Weights of a small mixture-of-experts language model, trained from scratch on English Wikipedia: 192 experts in each of 8 layers, a sigmoid router.
Below are experts of layer 2 (counted from 0) of a mixture-of-experts language model. Rows are named router (the router's row for the expert), down (a neuron's output weights, with its number) and show model dimensions 0-95. Each number is 128 + 32 x the weight over its row's rms, rounded and kept within 0 to 255. Numbers have three digits each.
After each expert's rows: "raises" lists some tokens whose logits its average output raises strongly, later layers aside. This comes from a sample of Wikipedia text that the model never trained on.

# expert 103
router:149098108149139141106141113157154159094180119177101167075147113157101144108168190086114064092124122091123148156173096133147146097112146105135157132123075126192085022064091087177164131161125099093141130171138204145136103169146122138093104130126145128173050114096100152101151125138119094108
down0:177142133133116078077115134116129110106140156120098204144052125107128127195139120195114100179109207106138146080124122103127138119148126133099127081123090139123141125114097136181095182168091162218149112140168130108169110138175145136096094190161137146187171114075166165096145158143129123157
down1:092162142180060100125093135147095172111086099175169136113124127130067161192124134104192117102132152107165155113152131091119117095141101115134083094080128050109135152145110147170141126111185079144167162111173109102155123140104132095136116066081093106118116116180199047162165113102118126093
down2:070132078082077089202151087181186091099131139158112100109168107116188117111164108136111111116102147140139161155127124175130105132084102135125159192115103115193154150076074063122127170125081142133057160158089157111086121138091143112088152121150124111132108115074146070148109091084099125075
down3:143128160087139110154158105168128108152090137116162097119132120125100125173124150095156146129081151166122154108073124103106116096109172126098058059147152199194144143101047134107123155131077102113162181163126129159127108096156096075155153157151100057121153047146108215143101119163170082154
down4:109110119141092178094095175104071119175102144198117103098092129175144115121136078144187122186154161108070170134162065149073157088110137068169108086106074121116151098152173109125098132142184109120143146110141094153153107122128165105106114135096153133123123125131151133171063179137157129135
down5:109106097152122106066131036060116158175169087152179143070180152161099122107099019115116134105185078112132125063108104090129134106107134123160194153055138128129133158115091157075089116109095125129147101081115166141064143178149142107108125131147116110147108087101136104117064136107112137115
down6:143112175136091123095125133146135143111087044044168135158151132054097137196063142109090167133246095115168140120109126089181154100120132165116092099124136137147143138078118119117142167082072180136106158109088066043145149106144175127103124083102192114114130092125130067128158104100096120130
down7:114107107124145101163174120046123087112136110145080116063134113162142112065151166108102107091133158069084143059136124129139132118176131138127129131165113162169196083132119104182167140142099128123129113106163113091122149154077101137085139083147160182127152092088166165089142154143154143159
down8:127110122150102129113178056137137126155054148144138083108107156099145041120136158136155135167142148146118164107170140103102132148153084094161173121134120145087186145133150141162092206150125177086141121053100175110162147186177173161170138109138144108145101127078096125182135132187113170097
down9:125133139096129174107179141143143132061101141045092113153122171104126110148118069179146136180102111147179084156107086146091084178075087089167125103092132173096184151177131088090095130170168134099158086076119113117087084156198152143196109149160141176113108106101146099131088193085105099125
raises: "a ", "the ", "their ", "an ", "them ", "her "

# expert 44
router:216086187107091145147141150072098115106121144123126135176150158173105119137132134114122044112157140155122092129130133123124160141105080115142141073127085177128091097096146143172160203101099111162110077175166112136185021172150154156157112090128175156144092094136121156126157130140093092114
down0:052112193107122140087128137202157121169190096135162097144112102113105114122115177146121076133155117086077114132139104053203093118046154139138145131119148124106172142132081154141114108109099166134105135172157093159152102145153097092077070130110118118071071157125168091104094172114110118102
down1:075132103069067118131136115075180157103168074148126103081136077164154142134138107137083135133112084129133193052177162081098115131136142121161068142126081113119200146111156135143114127180075131121099172135128123123154124140109112121130079124161099098101134095136090180158149131136093166074
down2:117155141111104126116111110131098078063111116170145119097137176131083193129076104062120139118092184130114061089070109103160096079177157156084144107105156132144185163144164177106196115120108096115150096144089192077142079054135077116107151161095091093195139076160184097142134127135098106101
down3:155106058093171122088087067115216118136126154145108108068167121088105145110131120130136125117098140120139090180158142082114096165114116139114139138149098123110111088152131161134103146124097102169121150116098140091014144137117143141142115189098067126065115152078113131133078088106118200072
down4:083154168154104165165121135132080086160140135208065181072108078104105113122151156112190131128117132147152113169133140154138121098116122061139150144107122073120124175118092156144151181129138107122159119086152110117035138079149180095100116166144134137197127098120109131119098129142151117174
down5:123160111137110188157057158149081089073116150073113141120092083149171151137125086112122144183081150202120121189110179177125121154133173125139129159181133116116133145186157092095156132131153133096093087114125130074132121094121184159167090114145086193066088143147133124064153158107117138132
down6:119043145137129106184124129191097097178143143118085095111154070133092145126221088132118140109136069122138146157099109151153111057133178125101117117151149105110061140136144136073093157119205136128161101115129191126099185108096128152164109111148108109108138100154134119141086077134153123113
down7:179125165146204142210141084072154113076106129138079135164127064120051110130114144121126127131105086133102080131105205142082115160121088117117093127136100053170154170084133120094077148147139135087103114120132122147162095144110078093113096103111131090135162101101134101155098142170111125116
down8:116144075066114154124140082085116097110089112117178141133176121170110149111163166092117141138119084099117125099110116095125105139125155069118114115146098131107110088106121108151133102149062178165173098090068150134116117130129145089076151197131114163091069141117163123080125076140186217115
down9:094117056162110137100123081125045148084138133129128071150117079114110129154139100111152117140112134069143103179150103154147147105138094105133121103134130138145155141129076156174159090146086115115137134158070131128137072137171057141108069197149206112154149189198052075102174112143173138110
raises: "(", "and ", "about ", "/ "

# expert 164
router:173079162089093102080134118102139194139172086119169129140129109192103100130176157133104091102146064188131124142128103174129155109070104107054152113124074152136086096073107147133164159124135121093149119188127155108191142145150107095186122105161185132163069118114098149073162143145118101127
down0:141107116032188165126102089158133178106061124110093141133181146125132089081146120130143119093146141114127084078167077123130112085092134132079072115150167125163133158175120145125089127167086117110149166146119041150054092100109128134118093126101157113173187086111141155153158152130126146116
down1:095142135096170137132118168124097196158212130122114161132084103137136112102126144076077150128110150101075100100197140155116149154137145136040134110137192074164135151108107198087177187088164121131139115097136107067142091115127141126061108140171138106128180154169092082153078097148093130154
down2:065121121109145153098126134110109134147140117058146149095082131079153089059171126100192140127125153182131130147109150062154135099125161117159117174132149088150151106131124150117145079114155159158162115175106081037148123177052151091117113143156150121106100145131124112123090111101144229149
down3:119132149146127117083109141134112149126148133084111097138184069153162164136110109142064145144180150095188116088152068168099137159102122108104140166125137118140069153109098068059119148057149122139127102126158091155129153123203134163162129194134118178091155140149148129160147175165144140146
down4:089161152090078187138126098125155131114142148106096139167124127153169105109193152128077137217143096070131135123132228150093097131165124067171154112102200161182162127151167119176119081097150130183151153130153140179141095128129106098139120144106093143126163050070160179126123131136106120092
down5:112157134120141159124128081167108153082114185131078158114158101118100141104115135102152128137141124154146106142109106138098138093144030120095105094139148120150180125133150130167152127108096145152096142151172128134145100100125127085139198158089135117144096148156150255117123129158111145121
down6:120091127104118102091195113205138180113128219136167129069126074114144115144161134162114145129098219060057120147145176181120139108136152129118163158112151149110184149125155090129129170145178075143130100111134100153093181098137118099107106185115097142172134094145095146148137123129086106100
down7:135080146093155202112146082126137138150160173156139090140170141137127101105154111100144115167076127093153110109092119170144121077065097096115212140105092178083093154130096124149120169141106143126103157209067163152106127128134097121157152180201105097140092121141146165105095082209142121148
down8:143105131092164152167125103148102122109161120120086104059103125161139124126165138060134150164146150113075087157113205098156073194139142104098168175113141183198139121149127096074116167123129125129108133202083155153128186152147122171104061067072120137171132071146133172096124075154082111151
down9:150154106120158098087151117147064147107110136113100106131077132120071101107082118127083154094125165189095180089154129066179155159125162133083109097120161142123143149108125196164173096142107139169075117159080094193135127176185103123130097144148067215062129112167116133146135128122159047109
raises: "o", "a", "a ", "n", "ar", "h"

# expert 152
router:144093151085079137114066112114113128127070110108201117135131153162121145127163147148110087081146140172091060125130097114159129075025129123103128093185112149127074100111125154122177143137097119145135094177122174095148099164134134165205168134172118124127073137122116179060120101148158096109
down0:133182086109164122112114110131113134078143204091088152071172129141142176133133155110140159108108180096122107129126105164141170105137123138089147154080057095142161156149116102198068100142135124187095145114086135102108145118106101037105185133152195158099116197154161176151165086111130173143
down1:117109113193160172138134200108152180106140133096164150171083143099131163085151171165139178082119145171124139134125164102166126123122093206126117105166127085122120126118158083107128175100079192139112125094140096132110145124073207146089155104174156191150127122196120164068112156163114218080
down2:101186131106105180145070074162119193185131094118087164152144138163104072188100148151078150108121149122063159131120132100135125133075093153173137124121093034120094120123165079143131137185157097167110174115120063143141143141144126126135197085079129109122118134109163128094119116139134135138
down3:103096062150113129107122162130151165129129130122170098137086156176113197149131111106140147051122147158178145113103073070179077138105109105148084083128089108132165174086179086121131102156141166143111126115111083127134124137164181090165113120039113126134121201161092159110206120095129104102
down4:101132125140160123099142120125162134136208125104132045082099109146101146160170175109078087068128070047098155154124116064081116124117131146102156055144136149135129163075135141154141172163144098112147112140127160143131130050094175159108109121201116126105145078050098120168118098134136060134
down5:155115101103137158191150123135144155051115146103166097195054125114115220132095179133161109111164149201175129072181176080184105079161154094120194138130126097124170151126148143104130150090081062135098119131150148125168091199130159166073128167193167142156076131092104135135104111129122104153
down6:134138055119156082129131106117161083119131166046116140136102112121151120107101116178171131116120161128110180161095141153154100175117126155112146085133107145165086179114136097118125124160129168089116107085111189136157149199173178141129109182119084061108056137080131124174105154100124149161
down7:151102111131142131164147104127162106169144167131168107136186150152137133142156141120122122122126088124156179115144169171123096133119168089135138150040079143153162127108107161110112087112092169070152137149103123146163117137114119159095124160167148128146040161139095147119158057156085150173
down8:143128165139148106140121132058100124061104110130090159163086125109161216161126092031097103129111101126170117163139108131135095133171154191149116088179098120161109156151164082109173175154194122140155073148160082107138083145041084151072158123152153120133190107159109157159116092142090143134
down9:130174140084112084144157131181058195063134103139152116115127117138118095115129093138105102105117110115097132128113111150161171100151142084130120137153151069162107095117083127080141141178136133104122103099140100114139140115133083193096143142198116141160153141109118171149173134130117124180
raises: "latter ", "main ", "highest ", "same ", "oldest ", "largest "

# expert 110
router:160054182114088173090128146081118102091158145150129157151146123123048131166132144139121054137134142130123115136155155151126137133102068124083137096114087168105079083113134097117203161100104097126129060192179153125164114119186105142123124115101091155128068079119104147115120126138153095119
down0:152166104119122109208155156172143176138084131115069135147163158168121112150136174134111079078086158122120148158155149079140096118177112180094093169131096104181150111100105114140150124184087143110133142133072127088122174187166127065113114134095133110077138090158106151153096130081150141048
down1:120196112151093109087149102138150162145123171157114148117063195117129051160119174116133097114099157126119144135148099099122150091090162049108100116117081082136096169122185136179152135095157119154161181135107086133143156132091112108126146139109074156113138146097119122197139148118051091123
down2:106137120104070177146132127151129140116150145106097164125150068082155076048082136115095142163131157104145146158146112131130087112160129206172142085104171132148199134142110133058135115063121153172153147146169108192133147117182123088135094138106095099146123141137193048144130104174166142098
down3:164107115108109116077145052100142186140149196132122110148124122163092117123135097076188141122125131102118117133149135137097178147133161160151085127125092157109101160100108136164130137173122138090097095168078130152094139119159166087139124113123108165106157128106093147104110114162128124162
down4:134151152143151094103161145129196186084128057131164062118141133159125145236158128150166069135112134093113148114153105073107155097090156125091101114132126115154124106140157167084125123142154112132218164121148165166155129112149099157116114110156125171168140118159107147103179146108129114116
down5:126118136118157155106133143156165074094150176077129076127131091114152133082139164158155168116184141148126142109115137119108131140146146102080110121106180156188120108114037188126098147128112119092096162129128115087143171110140099132083107195140180059109122051093108136079103124099133133113
down6:109129110087034117089120121156116155142137171117134129144111128097143156155106095056115138092153131113076145100141118138135159149120155125081154166159128146143081067103059063135161095102102111104126118147173132096145105149143138127099087157127195153141160104132158066126101058198123167091
down7:149144090115160089103141182111157159129114147127142143138132103172144117138065143149146094141129165168143187132096188143231093133068135084140119109093134138108176172121103122124066125132157118127160089179147074083111137154148114130137164119123085119080169132179114101123178166106092162126
down8:086154065116166161172114124156153129110202127125099163112096144125073164150119153151092155159177064149095142127146161134150134127176145199113130124108136139096226124163079056107147082072116178155097146101141155140116149112158109164152108144170139075128149128108103153138097154157149161127
down9:058104181142115095110166194126163136169145130136116124138147096132082173106143182144121139124142169162093084143073101155138106168107138072160087148168124102176149169080133069069136090142137104154108090090183116145147119112068087105151112129138092139158106118106074059173132104129117122180
raises: "and ", "(", "re", "res", "b"

# expert 168
router:139132177111079119106094127127115167118149064175175101126142105131102153144192113081121072131123063206110148125125070119106156133086047115073128093119099159134078075040124177129163158095122132097144108148151176102190119118129142117174107167110145140183089131162055159118141108094132124156
down0:072147164123066127158107108117085139172113131151102074114111112146124130095163110139112107122125108106126168149196129108141137067109142137191116165108177107097134069148125089098147104124145069083119061109144131088088122136122060148081107187082103087083122115160159146096183159150148017123
down1:158154062084097119079107107134130167153082162140150142126123117214122159081140095148105102120158154091122147129148100140074189133147125146166111137153105112137141114126199092111077131157102132162166152084149088153145111151081179173150164128118093117106124186145198153165084137147143140187
down2:125143125101089100199155120138157156101102154101196056133162159127146171205077106066124176095159131135128121174148117124115119118157077131066123138141145106127127140104095101105136119148124098172065143038145127110161143129124111175123080124152144150039055128126110127117151141104096094142
down3:169156125112135165121121092122117153132161166097122162054180171141098147105162138188157131067142162074112122105158102152114091109116167142129039149083226133132105120123184100073068091092145086086102106129127135098156113143125117120123118098120136157132161112140086117198123106165201074152
down4:128130109159158146169176114139114119095148116164068158142118111198114111195111116141153072106116141118206069131135097146151142122162120158097095122159129135187151108104151106187101168099112084124114109139124128120139077114183112093102109206125178072071069222152085110124119142129169075100
down5:155179166174129150174146142098126119134153125031133127158055120128106067053225147131155138142151113086073147107078112079135074089118091037162146104147064147118131148105118151154156121123177106181195148100100116164141166134135115142106126144137179138154097148090074113130143069059087167070
down6:082199089142165156118142165144130158079147097125159118144120102103113106113099134134093129104153193076167144105139102125170151120075180114159122155156132090114098118130165173104145148136124114169146112119090095055097098118129145109098053100149155197118144092115086119121127098095112117189
down7:152103107031137098166178181167170120124187093097134137139105146123142155108138080173116144119129145124120170159106133061147135140122071151132129126082126222094136108102123058089169105108078104104118141131107191130110156091179147161133163071142133100139171134151149119104139094088115136097
down8:178069101093137079136252137152119149148109175142131123141129087145142117203112123123163170183138127094134123169164114110155116152101154112157108122113120158129115147125086099076119159102170129148184087182162157113081079149157145117113191163106106108116082123101086144125137081102121052146
down9:157088147169204113206140131156121124158137135080161163075114147090132181129151141102128109142122142173096147195101065197150190139137126113117162100054138166086174165107151161120099114159118121109098118187117144153141156118099152126159191143091127066127109151139126154076165132102115164108
raises: "r", "m", "f", "p", "d", "is "